Experts of a small language model.
Training: a variant of Adam for the experts, 368M tokens, 5698 steps.
Below are experts of layer 4 (counted from 0) of a mixture-of-experts language model. Rows are named router (the router's row for the expert), gate (a neuron's input weights, with its number), up (a neuron's input weights, with its number) and show model dimensions 336-383. Each number is 200 + 20 x the weight over its row's rms, rounded and kept within 0 to 999.
After each expert's rows: "comes after" lists some tokens at least twice as common just before its tokens as in all text. This comes from a sample of Wikipedia text that the model never trained on. Tokens count by the router's weight.

# expert 22
router,172,212,206,180,212,235,195,215,210,202,192,209,223,195,185,168,171,187,177,195,187,167,198,171,174,195,183,227,185,171,209,217,237,163,185,223,199,184,213,196,214,173,196,171,198,210,222,192
gate0,238,198,187,210,240,216,199,240,172,197,148,205,209,181,200,206,183,210,208,171,221,177,164,194,169,207,195,182,219,169,193,205,200,205,187,190,221,215,230,197,185,194,176,190,184,186,221,203
up0,179,182,212,207,200,160,176,201,214,182,225,228,202,178,176,212,221,186,174,188,215,231,211,177,200,222,234,198,202,195,209,214,176,202,222,208,192,189,176,178,176,188,221,200,210,200,193,209
gate1,202,194,171,205,198,219,214,182,210,186,202,203,204,208,216,175,193,225,217,199,181,210,197,174,205,182,190,186,219,197,223,223,173,218,190,176,206,175,169,193,208,253,194,196,183,224,193,194
up1,203,209,200,217,218,183,213,166,214,185,135,201,191,205,181,211,225,199,216,212,186,226,227,201,214,187,197,205,201,206,221,197,195,228,183,231,173,189,229,197,188,206,204,189,225,173,190,197
comes after: ".", ",", " =", ").", " that", "\"."

# expert 3
router,225,185,176,207,225,183,170,193,185,209,208,212,199,202,194,209,209,202,212,194,221,178,241,229,223,195,168,175,189,209,209,185,204,195,212,188,167,195,160,202,213,214,215,192,180,213,182,180
gate0,230,198,205,223,198,233,207,190,181,212,171,219,210,198,171,220,200,221,152,180,165,208,175,198,238,209,161,193,213,208,229,177,213,205,226,204,231,194,213,195,220,202,177,239,213,234,185,217
up0,215,213,198,197,210,188,201,207,205,211,196,162,202,219,195,152,190,198,220,152,230,163,169,194,195,197,236,231,189,179,193,182,193,176,158,215,214,215,221,223,177,202,181,166,205,198,203,188
gate1,177,172,181,242,191,187,206,192,214,190,180,220,223,191,203,199,209,209,176,189,201,201,182,190,180,227,167,190,199,188,210,230,202,184,191,203,213,216,218,180,226,258,189,189,172,215,179,172
up1,182,212,200,215,182,192,198,231,201,213,201,172,217,173,213,207,195,220,215,199,237,187,196,183,211,229,195,211,218,212,217,226,222,158,194,178,208,183,244,211,198,233,182,165,180,191,210,186
comes after: " |", ",", "-", ":", " (", " of"

# expert 14
router,191,194,209,175,183,171,181,224,209,173,190,190,192,203,215,165,167,225,186,170,203,183,222,191,188,228,231,181,203,194,214,189,188,251,212,187,210,200,195,180,194,198,218,194,207,170,186,184
gate0,217,233,209,206,190,204,238,195,206,164,172,223,206,216,220,189,200,178,191,225,163,184,211,201,227,211,214,190,198,169,191,179,185,204,194,201,206,209,183,195,216,199,201,202,225,202,203,184
up0,210,162,196,209,195,207,210,191,207,206,205,203,218,181,211,208,182,207,228,185,193,166,208,211,203,215,172,194,199,159,209,222,187,182,206,188,181,236,227,207,204,220,209,185,178,187,193,139
gate1,249,122,220,219,240,201,226,189,209,216,202,231,164,199,221,201,191,184,186,182,206,211,223,233,177,151,181,222,229,179,223,168,206,212,207,208,194,197,204,176,235,242,194,190,194,212,181,183
up1,264,166,235,196,214,164,201,197,217,197,202,246,134,180,189,188,215,199,169,173,198,184,197,228,202,180,188,214,206,211,238,165,196,237,212,200,197,192,195,203,226,209,215,175,192,219,189,185
comes after: "'", " of", ".", " in", " to", " from"

# expert 11
router,201,219,180,213,230,211,182,222,168,193,219,203,206,219,205,183,198,188,237,163,175,200,185,218,224,204,215,200,150,220,187,227,200,195,157,208,203,190,215,231,199,228,220,207,203,186,171,211
gate0,170,175,236,181,170,239,214,191,190,208,236,207,196,225,202,201,144,192,206,183,172,199,187,199,199,161,208,204,237,192,234,223,221,201,192,192,193,214,205,196,215,231,183,195,220,186,267,201
up0,196,195,196,190,204,167,208,162,229,165,188,212,193,204,208,181,218,203,188,158,174,167,184,183,215,214,162,232,211,159,208,212,200,207,191,196,180,217,189,206,219,201,194,193,190,228,186,218
gate1,178,191,240,242,199,209,195,179,174,188,209,213,182,224,195,208,188,191,215,214,182,199,218,194,165,179,200,213,199,219,211,214,206,209,227,183,174,173,193,224,213,196,205,185,233,210,209,184
up1,185,215,212,170,198,217,173,216,212,204,198,193,209,220,235,209,199,187,199,211,202,205,181,232,209,207,214,228,211,232,202,203,195,183,195,222,202,219,225,193,190,214,197,204,199,152,206,217
comes after: "\n", "==", " ==", "===", " such", " ==="

# expert 19
router,196,201,213,181,190,195,191,204,161,173,196,187,204,224,190,215,186,203,214,204,214,193,205,153,201,234,211,174,220,210,196,185,214,179,208,190,174,213,212,208,205,193,179,207,221,205,237,205
gate0,207,176,171,217,223,197,196,203,195,192,165,213,185,143,177,203,206,219,190,198,205,208,201,190,222,147,215,191,213,206,197,214,203,255,211,175,188,208,210,240,205,185,186,171,204,197,185,220
up0,210,208,229,204,209,191,206,138,209,207,232,200,221,262,206,222,185,215,225,239,191,201,240,220,219,209,215,207,171,195,191,191,215,211,189,209,214,212,182,192,184,197,208,232,210,206,205,181
gate1,220,165,210,245,155,206,192,184,246,178,237,214,245,204,172,195,200,206,193,223,184,207,189,217,197,211,210,234,205,174,216,159,235,187,216,198,214,188,223,193,187,224,166,234,213,201,190,189
up1,174,168,223,188,201,251,197,206,181,191,199,235,222,191,194,216,180,188,179,230,204,243,226,199,238,202,203,203,196,209,173,199,222,236,222,189,189,187,220,181,208,188,212,239,211,199,207,225
comes after: "\n", " \"", " (", "-", "===", "/"

# expert 5
router,189,201,220,217,224,180,197,204,194,192,173,187,198,173,188,215,208,206,179,193,244,214,202,253,180,196,207,185,180,237,211,203,202,195,208,236,209,214,161,205,226,212,235,179,222,176,207,228
gate0,209,196,197,186,221,187,206,179,198,164,205,192,224,248,205,194,189,172,227,238,221,199,220,167,190,206,230,256,239,189,225,206,186,186,194,202,206,206,223,201,211,200,196,237,184,168,242,209
up0,205,216,172,181,146,197,181,212,207,168,216,186,208,209,218,196,222,213,196,195,177,206,218,192,199,191,210,218,226,211,178,214,252,184,232,199,186,212,243,210,225,230,224,202,220,222,181,208
gate1,206,241,219,180,185,191,195,207,204,160,215,178,188,196,203,199,205,205,185,227,196,193,223,212,206,202,176,193,255,185,203,172,221,173,183,204,225,203,202,221,173,207,159,257,180,180,179,172
up1,179,201,208,197,218,191,180,191,204,181,217,183,213,185,183,185,173,228,196,231,209,196,194,228,178,202,199,194,258,192,223,203,228,155,205,198,204,211,208,219,210,203,220,205,199,187,175,225
comes after: " |", ";", " during", "/", " $", "("